Weights of a small mixture-of-experts language model, trained from scratch on English Wikipedia: 24 experts in each of 16 layers.
Below are experts of layer 9 (counted from 0) of a mixture-of-experts language model. Rows are named router (the router's row for the expert), gate (a neuron's input weights, with its number), up (a neuron's input weights, with its number), down (a neuron's output weights, with its number) and show model dimensions 112-223. Each number is 500 + 40 x the weight over its row's rms, rounded and kept within 0 to 999. Numbers have three digits each.
After each expert's rows: "comes before" lists some tokens at least twice as common just after its tokens as in all text. This comes from a sample of Wikipedia text that the model never trained on. Tokens count by the router's weight.

# expert 22
router:520470492509497486494519500463491511581513518470469451502525509377585435503457461491503493521538475539505473574525527505451550508488468460458419434465517431541486485527492511579440484494496470538471530524519576478538462510497531478515484495482586519498482531541461541585531497470501540572493469524523472468495489432451401494515488515523
gate0:573461429522530527531557459533550461530435437453513525531514501505478492540468516524493496463529465492565475534463454461566499507480456531381495473466511504513520425528503506524546495535537526525476538512500544464530478511469511476491425455485575521492469506433502524465514529491519495497507461552509482521519524559546455426518522574534
up0:592455432530517515518519473540557477553453424445496569555479475510472447536471520523550445469537451497589475528485487454535510476513532529400538520448500511467532430561491466544519491487543491501469547539553561394511481534449553475470479484485519475500490555431493580425566513461480568497427498560521486556502521527545542454529512551538
down0:512535523536549530645476486557502454535528556544496468513468566529512527428491427473529555483445508492477493483474470498474572497437515468480516526502520505457496483460477480526489530432490539524513496542519578518487458507453538504501520519465512507508489549464469492489480517543534460484509558465552502479532450400542561477476520461570
gate1:458394507458422523471528584468553526506478493468541519534475522587496453474576520521493525591497515539517546495467503506514528537435475509445443473423548462540479384601519524450467547561470455509515528476487598493482495525452503558562475471584516492457468478525430521536479531484495462546567453516517509517494489516461439471490499488504
up1:451386500493403503476521581445526543515501442461555509485437523558529460515510526531527501539502556554495556504502537525517527499431453509421452481450532497470451421588494520458481513578479466533513519444519610473495505559492473548543497452583501517482482444558440520542443542440458506476570450533454502537470506488461455473488501472479
down1:529492483502511499522468525505471570559441524479472539490544519466521501491483528481442483484494509486541489479533509461523442551399480497495484520510560508557554472516445446522482459568481529570475530446505531494512570572555456533482548522480504499456587483573494504470410515502500543486450449519515449575563464462504552492477542481494
gate2:463432490564467466503542437498523520538449517507448513448496522434617496486498516585485501510532470547491509499493505513486518466539569500508489481531539534504529470535535489532443514468469537525502465476553491552597479567528514536489454469508538545536526477503445496540510496500452477526453523486529503474533553534492537508525445571542
up2:472459531588434516533494501529523487519426524507455480449497494449584487495486450587505515505510476538513535434510476504457516516550567524494485489547561530555535494496522462537482509464489543520472449479550466505605472547551521529504481514492479502566484500462452486530517485521454480516470537420504487459496524471519544535484468552583
down2:502497510508528459475468585514496453484563482481529471452522559496556506471519489478410510489522382536455515519552488474550521456520555512468636526523476463506481460566543558510528491465519447490464488506509425541555515525525483446500521466479555448449535425520420486580552517479465505578541532567547514489597504471467545548544545441511
gate3:410496521548461496438531512480472433524570486526551498471546520424553489555507497480460502571476493466534503505472416433508543497512608576485481529454447493491472463518474491457495478491563495537463468442519491556532507509537510475569508541474586498522508477428466464488543505423538542518453426584513488436526531457470489450515498451466
up3:412499530529441485509492492496489424534539516477523552459539514501550457523477495493524471556440531431568515503475524500545552507503546568438493515470493474474543444493483467446506513521539461533458563450478514545567476506509508487584538507478564501450531525424504504490559509491531518514460410559549519443530524440475430487499474440465
down3:536616508504505520500490526579522470532532512496467607528510501476546514454481491512472531442446502509477498503529557523547480510483491480585490578542502451434547530475443504524495524496503481470491469514555567448480512440494520490471533472511484522488518483504542608480492514496478519493556460506525556438520529509514435465419497488542
gate4:529430490492463488422481541495521563563425513469531423560543479562461510426549503486499523460536512518401502470469474547475501504449517466498513519507427502518555520522508493531589520538556506490481461535459430455516458556599422517510553569476570482474481485496515535585503538483529508473534520488539567497486445463469561451543455454512
up4:533466538498447458472479552494552587559458492517545458532527469562460524419491468478549465460510493519445539459525462514497510522485523477505526523470456484481492548521491504559607526577568516506488507486505453499487391543592430477496599539521530478517502460451519511529557495478509537429533478465545535486456455486460522500547487493502
down4:473462460484483521530546573497515530553642546504513494469415560542528466518503509507541481477502525448565519518522505534516528487444438509464483542524490492493477487534490476479545521561479544496526499531423480522511490506513516550485487431534509549565504469554521431527497468501447482425533416490473530505557492532601500514468477418456
gate5:499508450509513507510468460478575572509511463481566501515486487500496564517486491572457396502481498487532470539522531473481624498487529589545525504483491452518522531498505520571499523544505451492561441528534518494473532531479500558485459574524599503495503492479482389526518475469508502584464506547553555543557523471459544514525436524520
up5:501538496511478494485469511508607563509507450511592496522497485531553583512472472511470457500497470538619456519515493498547553534435596561558474427478482478519486530492540533622497512543520486450525463514599537514487502525462457508461421518488550511509541502467485458522518468430471483565485483549593513549503474457483554472507465560487
down5:498490495472519437436512465511489472412465500499589481447593479513482439473486522442424447491536577553558498490454452546386502495566496515500474536488450495505496569462489527517507532492465503463475537499443458427516392513426421465472406512514551542484526492513532518575514518448540466597555494501470517488531514552568464575582552490457
comes before: " |", "4", "2", "5", "3", "8"

# expert 12
router:453484485541518498460508477445474468514508516521489554491564550560457402450474489477545499518479456496468452625517551565505528483516480479427472530532539506524516430528531513514584461545498480466536481498401498476568467469564444535494500515517470552453473480482513506571534455526422503575508449497484533457515465508545479519535505511526
gate0:606416422545489475529498505470463494464479460532458540496478500449537539457510476453502492445476523480486457519483555458452552455574544495567492485523568521483588524493572467472491492542457488459486510497394499494487480468559470519462600476503443524558458498481556524507569499479531511468501474509522450506564504432559502513461416465538
up0:569440435543478471585505508505481491466463462582472562540487522450544485493488503445510525467487533512503481496482585540449535490574538506581497500549512528496546514478602478566478510546454525480499506493460525486458459496545490519433552480462497514510458499467552514494598496448480494461446488517535440493531490462582493503455448520519
down0:508524447482475546457441488468459481504475531519487536522385501410487526533522426507482525523491604427471538480499477452484508465521419490509556546553485446425427554404473465520546502481531485536519503453486463490516498498533454508540563466503472504537488530482588457490549505481547512538505429518523440439526543487520518506550537535478
gate1:489478520541479499433488565483451515453461502458491554421503480492491481436462502505499550510586546511479476553494575457473417538534521454492536546430510544522511525469431502465506554577493484479507482556453544441532475483553497516466532489481476539536535454552514480539512502553442517501586462482441519496533534474489481486518464569458
up1:497505467583504463416500542527461474485464504491470498456522506480460456492470492534511528533572514499491495524549580473509445558503520455472529515470498543489540523453418511499456532552539451486523491553485512447563478469567508546430516487485498493503530450511514467493522471550446552524547473456431537512543500494453473480499484494481
down1:472537462491533539475428492464566540462508470456553532485515494477429576378440524497501506447466507486479549460443451520528512481573531495474545441471505450475491501558515458509590463406507489475472517438581461467489558528428517464428444536563480451481532489553501484589542572489574477475507472629478568541450441515517479553436501555546
gate2:491571438514503495479523532498501552540528480519519471499482489487513523511509469462549496482509420548442506504495475563485487462483460533485464525541496451534483445535518455580531474554483595493513578529429495523491485579464509522433459487466478420586536529449439530477524482464464461595500469560492498449602563563562496522476537529531
up2:554539468514548501475517511457513579541526444583509449485526458490486540533506469461522498499481401494499492551488508569467496493450516554523460530532499436536515439557485443565475486556490530534546542538510532460519472577492472507441454500495534448555567483495437524506510507482462458579525451492503545469588551511553481500497545576559
down2:498513538405499457492498468535395501543484479510553498491562521505547485431447542498512506565400467444472496440475447497559535531532524526515554475445535517455473497490491584483499474508441505528459519508558488504526549499434480455503499583573489505549522499508490514486489470470507494464563512471466507546462517459461448468509525502483
gate3:455585483477522514495532453461489426478480514546493510483532494494491470467479455529524503428454562478446561512540593516499471458515433483474502501463448504476505543476455609522526508462460530488393462464537515508494622463507571467452554506422436550458538516500502477565497501462474559504480466500529530457489447470491435422525552497487
up3:477524501465529522475520439463508473530481599516495527453554487529481403445523486532498490433452590487407558527538559495534481453485418508448430482466418504476534542486442594524541497429471516458434482520523532521494523524501559433462532511445450539457498501522507451573557522426483532511507479492514535466476451474485466414517533555468
down3:551494538440463520552537455549489485499465488463565486519507498449523479451412510575545487485473473514514505516505450507544501560511445498547516508517525550492518479562449569485582578516448544550493527525445625444482556521517510487468528490469459513454521435585501438473482434504533507488507492498447469520467465480457516436530516511473
gate4:530475487477459481430529506537474411554460488485493510558531507484562518397495444579520489493516542495580489547478444515502534531472527510509418554555468548535577462603524529517554510471477498457462449442533510529456521484522444471481543546520501503473547526507515503446529563429528461478524508541526497565583484516473517491518462542537
up4:530529464553400493414513508554474395518403455485473504525534453489580510414524461507536497495513538470519499495513451524511536519446519529476451559501442572504562438636476486507580518522473482440450434474525562505420503526562444505473493523485494551476516517542475512431553549445523444459519471523519477523543427481517478467503473513528
down4:504447448512442465487513502500519458461450496529532515562506502520527618506465471520503486429500469486480452489509535625502500454531530585599517539534533471544492503581530510539506486494468513485506441495479488519527550546518483555525528531435513489529518462450510493507467517530560458476531468470488519445508480540498515515535527496471
gate5:534495461446507489522550499524504500508391461508505489482458509442507487511498493506529438460468472554438519549525548542488547458547506541573506456536535467523476490431472541544504491525536442505474500435488513493564558513456452526429512516478507517553444517556507473499461441540427444472442410456531506467588466518571512558463509507458
up5:471467462517494491514541461526517449538409505500499537450443604484497480482513492490535432475488408534430498536482549571448546444553515538618438419510539455536527469480509542579534552493560443516522503471524491500582526528500506486418519528492518504540414503513527463529435494470423437496429412491516517505575436507557487552440495517470
down5:496522562446489476453541515467514479442490517516493480508537525548513520473452546546512502526523535509470523508471503533435512487544542502482515545512481473526473517413574478548508509513596504471511538534496457492550531509465529362443453495516485504516445483520469319475515487562551440458475514463474555524524451546528509516480517481495
comes before: "\n", " ", " 0", " 1", " —", " The"

# expert 5
router:514497565477479566499489444565562475514496462500529520506486488518495487450541453526531566500529461487457443569527583557519611477436500475438486489485523560473541483468537483521440488526495437530577454470471481465532574520416509462466548503539499560554508489503518505536490505472502547636501517484506519510456449453499461465496496458473
gate0:441487591463475508468436449437452460508420468481492461513467444472554518498515544424493522465520467534495411547494533578489574484475450514427488459464502487487482491448523519483456527545428468444508513512488498534545522446513488472515470509568502496522458566493508474436512459418507468548514578438471501504473506477477525419549499349499
up0:490523624485528521510481529442454434499436492501546431483505481489528529468528554477522557493516423534476434543516498609483587481501453521437546422482507467497483474481482624495479487539454485440529517499497562564551506455513514507496485496618534415507519538496534523481531455395454465560482577479471466492441482483465523453499492463527
down0:496470536485482466488497463548495498530458452470521529557460491496431486521447554487496493449511484427520477506487596469498551456483427474518488462474412460505467457501535496493471486467500527517517548497489559423495490454445484455525492464526429456540551552496504491463441512504466498460408485506474531508482542480548499503471501552429
gate1:550411511494478517540452467530545536545515428540573530517509526513483462506493470512507574519502521507567516504555536546486455510460483470469484479484508525508474450413538485492500429483439487547487432418499451476533528495507541523508573461521534510493498446498564469444497499447465518450501525515527578494465509490557452432517477548534
up1:552475475522479477571454505544509560529511477495574530546532488500474463512486490492530563531517487529552511522547544512492420497433463462470493500515503527569435435428514494495475445460451477539519454438493447502526495537493571520522570457525555517455479446489525478470520527443516483528484519562510614466482505477598457407502478559500
down1:452549442538468535400510517478532487464530503462463483533482500456519506543455499554457483474448481512524479526432454522477408452568468527432566491535425540539472515525461492466496490522494511502570575531507354473504574469474489485485484504509510478447482560462534507492543540526550408471539464491495506565509426499488506490492516538515
gate2:408447484612543456509449500510454502554536408503502592492466571490538545499468505456488485516469448512526521483549496448548538487500492498461555523504490515550464535504531529530454509450436523500554488488519491562471540449469442460544461503500464513503508467509481490489518425460431521499503503424524489503530519524490467477438510437417
up2:423493475567511432527506515523469506558517481518518549488436524517574566494456475530528486502468464472469495436550421433550495487562470527470490510523486494537453500511552514485432522484442508511502538490550438570518494455566472452586424493511483508437572550486491483501461471445437489442508493502514486522532464531497508482436484502477
down2:521481463466514518496488454520494572511563457478475497459469506437502506519484414538440429507525554483435494527538582503477500520516565524463498549549462527481495467510460475508505478462445520481479542521477485494463499535517556534589541491495369496515464433498401555507478413481482474519503437560511522559555537523549475507535537543397
gate3:562459543500414538497524489519488454522516491431390477454549521521488470535517510515480507533460472460423464508502497538505492479504481508617528561523565493536505521512553486508546495524473460517527500483565512488537565441475465537492509463477531506447535507499449493461534423557464554520523501458517496545513458504556470529593499441549
up3:557482516489490486491543546475491449522566491464381489475531533555477512531477504511543500536548454471458497548523472539530478479510471502618557524537560512537493496485547454443531511539441449551566498450526565490504540452475466522504479505471542514491524509496470521491543454566510551531582512445509474512531473489549480510537547416571
down3:524540527561543479535512475487580531517475520507568569530520488577507537457519476520535444502527446521580520480569432451510492476506572565444570480431523484476530546544533477503624512520481554546470509470508398467472526453544562495476514479517478506536502524526545506479453514517563492451515540406498496514477508448510505536492520522536
gate4:555440558505453554501536483572504507511481549526555503492531536505428527463456515561523523558513576429467452487573562509554432488518371506441556485442559544502513478419509462518469460467544489512449508441458454433433529478469500526509478524499519523521541498516528494489476546461546595568484540462490505544537518461515450512463511517454
up4:554441550518497526505524461550528499514515537526419518513468466539461499468440549540458523544489512430532462480557542508540442487489428524434549557444590482480502435495529463542432457547541510472481548401443508427522511498477529500504456572537542553485511497455531486519501509511529591563448498536548530506588551460476469504404534523489
down4:506438488471524471487465486552510521525557448454502470534468508494433476482554485474524435430494555479506456577478434564528466526488504380497491486444554517542455490468552545496454476525495562460531448486548487524450431572493487506502464527503541448518505509561543310498405450530510432544478509492580530488520521515517542488503435497475
gate5:534485553490520520468494440456468448473524499538569565501478544517549530566451471518509505473484517507475473467532489549510556492436499550489479562575504557456451526506483426497426469551516517482511545452517487458465517470528528496452490524490517522508442451444437489549543455584438484419467459413570535517491491484501509433441501491554
up5:529459550553540522471468419495518487510487538508546561418489563506518543532502498491479546494466570490481471539471550513550528524448507605467457504554546525487503502494502469508458410505525513493444525443552498440451513495516481495459484528543486498487496440466443482465532459550409534429493471361502468522440488464584531468457509496554
down5:510474498441534450468527552582470440461542477500537480487412527529449461454481551530520501516476455511488449524494564444511537473505525615537557528499435514444470512520527514539441476506578530473461573496557483506586535506379513430518565543503511573531508522531515392535539520532480589540519535451548472470521529466408571502432508473467
comes before: "\n", "-", "|", "The", "==", ":"

# expert 14
router:558495479484517530476510463508560522546554513534455460469528475455559491428529546502505551516548450549468489556507510530487545534487459463483462430497517509541556498504523509465391472517497441485457415521487511513518543536417481460458496481510592579448466507523493519527557490498492533524539515538534557517489500504485477530466539465548
gate0:545477481534467490469503505560524511478496444479514512411468520532471470498539527488492525443505553522466501518471481550496542460504466552454542459450553516472486449541508517532471544475467520488527514495524494542488548525512435427498480422482500544450476454549494477450578500485483545473570488512537628525543451505523481485572511557505
up0:554459484554469450473515500532528508424546422524511496455458520560504452519514542470515507468504564481425538486417485535478574514489482513467540485465516534471454520508482523506458533487452526479511483529528498516502584474532419450457483466454502513456517435541454446468528465511521561457552468552535566482512453531514419447513540534525
down0:525464551504440526511572515554508452550456527496483446531431554474527429476454512481460482485509450515559571485467425486432580503503554503577501471472515484520410488486425559508504517526489486494514481480540539552481472562463556491521479537590415465541549491461468355472541493621453511483536569562530462522497549459442489564482498531526
gate1:501497456471493457541467431512505558500480485519482496381496551429499533535447540458431455495542466529517471557476558514499567527483550556488551498488500462508508490484478458467483492521508511498427506521465543510461515462499474512497542502465510573429514490545511498515434505430581507442421482554495414539545466598494529558581458538554
up1:475492474443481453575484453461549560529498504498464512468510505444511515525465520490396436509509482471516437577480541467496547521513477566460528494516472410453560531482511496435533503559475488554459458492449506503490532440526486471443555534463541537465517504496447500493413473492539537456406485543519462513556493594517476483561531566528
down1:449524597495507567522454544405538456475566510494468490516489517512510500515489564524472482490574536515530457528505556519515496573497515524549626503544565479409446507533497497480544543497573555473529522479498530514488461437492531544516424489512449496416475453485457547519426469455479481538537422513531472487478559520492558501520448526496
gate2:413489481503586488406491426507559521533446485579490536541444530499480491495465490491514560526583515525479451536522573544463535491517518539534445546598517525495502456512532510475435515507505473501580471554476492461484524543519490518516499538472503553506507508472534483460473502506450481476461569447512492444418578467539530512516460543489
up2:435497470507563512453472383502503523505460481570471550503442490464455483488494522512470554530521518552450509522497565551434537491519519602527457477634491511490503515455487500505442518483495478507536420543491502440481540499497504611497483572500460549515470502525519469456481476524455471519445619435518445474426536485500586482460468527472
down2:461495477533478468517435529532426479546526506519547492480618515490459464517580545511462500519420464510410505439533500463521481448501547513527509418533527499487516459491490528443486477475554567489484510481474497564546500441450469474467532482544532496496468487541512477492548479494518504481551579538457483469553476486466469525421441535474
gate3:439452456481540523513518516504478479532573454486576437468559463546509465552478562571525510571569440486542490582534526499584531541497498465500507566481505566469574517525522531442447571487492513565480455561598511506527496520439471451544537519484496494535448503552521475506525426482505486464510571490525499453514473564474473507527542487553
up3:426424439472573534513483509505506510533549471501545464474513496573474430490500538537513509551570476505563504543537556462609534524505508427494492541493483519483536572503580512456429585480489491547478474553559531486552484494461408474498531546484493487525474513559512494509530442471539482500536591490492490528554468561502462532492501455536
down3:552464502516506474455468435465484424524546427594494470469518491447534478407517458487517495475547541462562510510445531519548442559570503545489525459477454532448525506502550518481530482465503475469489474518502513523551486476489527535520472545517474463546491510481490550571465565498499509559515440458434545563462470464509538517462522555466
gate4:438472486523518547460544512534478523514478487525482528441466432471512488466509421546497454493534475499493437447502529488504519542464518537493459573471508461566537464487499542474505488510529462487529447573519431514454412420470481502615489467558465509483481482597538487459487513535551488450484501502413572467592462463508496517461497563556
up4:491490523495457567496536480537447518478502459576552535466531454408512502483558498559439441476499482429465503430503539467509526546493440491525489593505526528602530542478539587515485522521523450494530531555517453490449555425471479514471449461538501481446533497559557439525515472490485485500527477456486541492438410494593460475499491554527
down4:469507542446527495528429532476464585559530503477444498475506517549477471467423450487632468494518490433534438522491559463456568542521459481606513480497560472511519520403560498474482498494518532625497503498475461520499464494559495473529540510477468484510466529494515533477494487519446480529509396523567567474537449491567448503517484471487
gate5:507587486534480518523455488461477546471539499466472474500467512417517466495481546457506513399529481480463482532520525509480512454509487422520535456555483532520585500514500604513524462485521484499499530523519531496504531495453415507470530563531497542545474509483497518462533489490534496499516498530472481519477540546474522419506463584470
up5:527540480561520519534476494498469593458526476515510480529533548485499472478522522469505519444549501465409500549525565551494491477496469449567527419523472557479598485506507585497493438438506498476483484546509553458518607490495420548446499529513519544557480497522494492469517536497601490493478516536493486538512524550507476397515470565487
down5:472510487509444516599481512530435502516458478476519461479582408460523486499495523439482521429558598520527521520503497507437514417518531467615486527523517492454445521516421526513517523467448518434473448488492539500485528523478456481510480506433520552494506508519498489509509515405515499477443517541483480491444493485503491482500500507562
comes before: "-", "|", "The", "In", "=", "=="

# expert 19
router:550569469555494577400539482507470503551580536552557567470500510510510491497550461502492533518533515571460492510457493480488539478454471447436465493476569479476513526486527477499487453494521504493509460501488603500515486444480520487427539542490520510432538506446394494473536444462463507500500551494548541433561473521506538535414449505513
gate0:478483500455490540464602438401430454478540563500565530545484486520522533510496484493489497488494547581504441575574561476508536517510502508517517473505524510467507551472483499484483472466470451513565517544504496450487515561466538559424505468523585517505492506507519506473450509441509489511436565504479483527452487588473547457524481493428
up0:436492490414490547506521485426437493471496540566561538503509467496529541503491492472461530462534568551524458550530499458462531547486495511542450465456514510560489577480471504432425470508445477518559472532507500451468529535446530574435475420528562543438476471504530500405469535489535527512460540499512470501473505554522530453478467473390
down0:553518510516455431485481475532485581523535549499502544498474468535495495559533588508525494478485485465471517482417484481482487496508578506490515567537481462532441517498490425484486477572434484526499503489534511499587396500522437513506526551438461518575442536516543490523506466593481536489531406499459440471517467447486516571523522518508
gate1:512496502518486522497544553478513483488529558547526543493550523466520567545528477524585473479550440473450509430425542446484495530462492445500471439507547504436492463527558476448494457450492523479503490474477479503447480493519567494579524508462458531580433506476445526472490469512515439514581542492479475430471487501475510507480509466512
up1:426524487508559583482531510478494442491531570512515496493590506536481566477537481519581463456522464500446462481421532465509453512495478379495480485538520500472504455505514467496443472501475518440470498416479529555394468495493602562561546505461474547507484503458418544478486416555545428491596552498537500441452411522434502494522501504502
down1:459520510489526513460610529500465515493526494510546499501524470471525499499548457497457565551482501524485541476523536518475495432476536480452539574484444527514463429473475573426574523490529422500468523465504472469526485487534515540461533559537465533522552505485478601534573537558519488578504531448504581517471470432592380485544479461489
gate2:463436496402470458473514501502477532450517553494468498520464504505534515534609455478443546473509472490485472466452459512452472498442554516434557495552497468561510526536564542496489515524532539514554474462509527498562473459471528494505473518489534509534537462477456520540536459498494527488488528529593481497460496526571408463485499569442
up2:485437492471527490519560544531446511425518520538440524506497499501540425506576472477453556544487529506603477504466447519486535511504527452449491490514469503562550494550561518527458552532504515465567490515547533509528476538486502396515544482525522509516504486438414472595505443495489527447520530440526458519466515517553427487524539524449
down2:572498518495511490492527464509470490414515522565523495520516470462478510503468475499494468485477514523522468493443472480507450432503519495528477469451536497482523428534527536515478568470533537537543508532457484510484563511494441494588490539509463485422467533512529515494454512421498502535549517428408522500553563439451456551508586483506
gate3:430528564541517530476475479547521546541485505584564466581572458489504528562528561481558512532473602508491545585495381533485515456496498422469502518491484516533506492463484461419538563509451468496528499522516529539557532495441493498505485486487509499465513482399477477514471558437526488545453543468522467500535532524482471554537543531503
up3:465438543517563498419518524439584559500455525591553481521530517491494539589586484529608443554539610517547497569470398551572535488536473424499495541499464484576472490520472518499508531493443480488504456546504530524548536453456505533504474510465550499479554465433497472472458512442536468492492517481514491542515486475447465502558537541484
down3:508462518525606442519533528495453563545440514472528486555539451525516513485520455509398499475520516507497511463562530475558572429488463581537479473538486534457476503525504421436470485536443517499509520488516507505497486515431493513490581456474470454566500502524504469500489453512509485536533515456498490475585515527485472536440496456517
gate4:506490413561449507490510547473516515528515532554508452498528476495558500500467388437525404544555497564460492500452530510519524516463499556454548446460540569533460545502393461498557567465546488492512492453424472510491533471508478540522501475554554468447527485446523474492530484519522473536441514567556546523481489491521507452483564547424
up4:598481415489479534450480503484501504521492488540501427503555483557519517451456405454466464498511534490539487502476565491536522512464491616524551444476572527525513508542438488563470587502490485477490516462522479479533549452467514538529496473524588467455482430470510466522471504483463506453489496559612530518461503486465507484472503520435
down4:449525492497514462530519505533506549578546472503424497469600522497500450502474537521435546529448525470539463489476454536452463522532484513458535486504502511480541493510567562460510517497507507497479553543553527480563530510486500415471486469511554514493483496522494587490402514470538464429547477496463481512520443465486492460551483554468
gate5:448523519471505543538511412510546556467518554483529520491551482451519427490452458485485519488505436512540507471497478563539459446500542488516540434475532472410477444482505499490531516454408512470485518466442453489530520497510435581554480441509541530464461465474479507501427502490394574482568510533528505524475540512502505545550542572526
up5:433503463488529500582498417551534502463550585496533526498565512458541402468471427460524526494475451525514507446428469518511507470508532450514461476440489490441456498474502550518482545510461520484453486471471459404491556524500491538527467471550485521464507457465500455481468509500420506531570581547558492515500487554502477493526536545529
down5:497497436482464429496414532454513558539441501508502506538432553510484443548492543503527490463556482441435513523484492543563529486526510550538491493484481439516460436500560452580544430480531450449403523550490509540520499495510531450520545476450464489498506499520517402463517508473472507579383491493539541495506558497501467500476517483429
comes before: " the", " a", " which", " his", " but", " its"

# expert 8
router:485507454542508499478499525487485425542529507529487601494572489568472448427419554500520540504442475501494468602504531574459590520461525499493490511541546491515544444497505464540510449564475490527498484494467463480530516487502445446458501514541482571495416571498524506568516479514443492557531471507518498525515474514479492488530506476518
gate0:527504477476443482534425543506541471527470490499518465510545514510464542437461489526517508491479488530456481490390518459474535515500479489528560465474582626567485538526510504456538495511449502485521495459452560486473437484427526452440442505493481543517470460540556562477486423518486534516504532513577488449499419482532478504473509537517
up0:511507457494452481477492549485530470493519484489529450475485519480453513444427516528531500544452542517495524500424524467478518532472460519476565498494562578596466565503554501491525524527448512473453497440407549460453493511448471454435513472473500569521512483513530533476506425538447551518500524528562531440497398466520447465463511526542
down0:474545497516501485491519500467441500495488525406533453526476482528543505473511545502502477536540482528503520529501532562530558477507442514510528493570550499465469522496474565535473396553443475464494475522518459538491471524437554425503491561454467511514541480531501504407449429513520502491503550430560500559526535478461478497481496454600
gate1:562505507590447489517506542460503558560441471521533487523438480508474576463534475579546576543463518490431545545492497479477586499487513472543487525468474518508467491523469462449503441555538410432438515475483507496515484604517547479545561506469456461514447496550500476388490497446502510465558516514453487457490476551441489535486503492548
up1:558531488538473474523492505491517554544459469529536467497435509496465543473554456503531588558451492451454529524493504459497565503546505463564503533493452509556502499523462477385509446524520451397459521509501464497444444554534478454532521493489445476517450533479495551459511480427476511472523481574429461483502471564489449467486497486529
down1:580524456518487496466473573456463504479486493549504499462517564553534496532508517438539550535465543461500482520465516462438495465453500489501544465505490416499498471465554537525525457500408555510553505461498480506406453530487554494488464558608478472531422491511472476483515487485478557554489500555518429476515550575530532488482540419504
gate2:520552468496498484476575526500473475531539483478486557525512441506460513545536509547626523428478531504520496544425552463474526473517493517473503422608511542573448503521512471532465540468533523506485465481525470517540476509544526491404446481510523548425500448470505469458469481519456482492518525522544475509494472447490441570557451485561
up2:498512489483461463557561533553499481521521382503503508555511471554476533551489452511624523455517512518487480549465523445459503525497480541530474465566500523561435541513474457569488532468538495484461468472547471524562475510510493520467471479505563575433541418486437514448517490460508458458531540490489473538512449430525473542533483476529
down2:501418533498510454511568501534523459364444451472439445494427501529464529451469517505487567559455485418506509550514502556480483508496477501486504488543483535480508475493557501518483582442490569480532549585512537433476490461417516514475529455537467495482499503500519512484461503449520466522506510565557493525513513491602555513532493569498
gate3:487565500441489529475506520508508491588532490526593472557495530543464497535492514522458537538506547520584491519438543536482539483511544375418568532456474492499560542498506491482455476464456563447522550480450507506598578511507469496501521514531527531490500494468473554486547524520557437459429494475528547510504440517528493524508548565524
up3:510547509449525535483464482511535525558534458560568452584465515543502523520505519467457530547443556475533460532465598538506563498499524436459521551495479508473555494543540477462424448420495533469511565497516486542602534507455459516492539495535481504515518489491489546551499554482543471456382477478537547498530520546542448542559570564517
down3:450488513470503491501391533484456536498559512560528465549474513502489523432508497446500495510514514529559529618523496539511558508473544544484516482571458427395545471570454471522523498493444571539449525548463442470455529539557480544448529474479432454483578486475570536453490505480477405489476524405504485500484482513408470490539542510512
gate4:473474498486522561549566500490501487487503547536535515532491540452472500505467519475504504516493455471503452505516554457495620486466520515493514516511504489481472543480442484480453482576440510556496457524455516511535467481501471496444511568586559483470575438501478503493446465503492465539504517477512514547548530516548506430512493422477
up4:500444493448476606561563527513477424525519558530533502539510536489458501454509497493502538507504429463519443482488577486493651478477511460519484504483536461452500539479412474502474455554482513566469472492456525555497498476548492479441514527550554500480550423535490478488460436517522451530514552502520528538557507475506520431494500390515
down4:453517496505493545512497539515505441553453530427477504464470541488464518514443465524456498445469465484551506541470482558517484489526488519407548489465520458557529523430431541486515532528495441539545455420489465407525525561513477483512444461463533485546535486533538461493520488495544433495547515506476505508560514503480471498551494463584
gate5:546545444468486531483503483491438542564479447524538449559491456507552551499485480451495513522462508514483456426496511464451485432521486602477455555508548461450464530449550551475491524487504591567473595413478544557500484554521560506472525479499547516509438517513455526510470527435562549520531537460502500537524545494557422527489518536498
up5:490563468521521519552534505519490573502529408524589486533464397496535514541471510492481466507527465557446481480479513475514532483583498531489408537465550506483509485512525520435492491536524486533441565500538514543511461506538565566440545542523562562494532560517512492514477547502538494464541503428513484501545548477545484531484526583497
down5:506555503488525543506489439463421446505572505535445526520554516514563509482512521525483509517472536481519522493553429505489508477596437446512501508598524490482428483489458507463479433578484529567417487447553532538537488553505468516575543557526486536546517527504560526481429462485607552529504530466478486528508485477522514525524473552465
comes before: "\n", " ", " 0", " 1", " —", " The"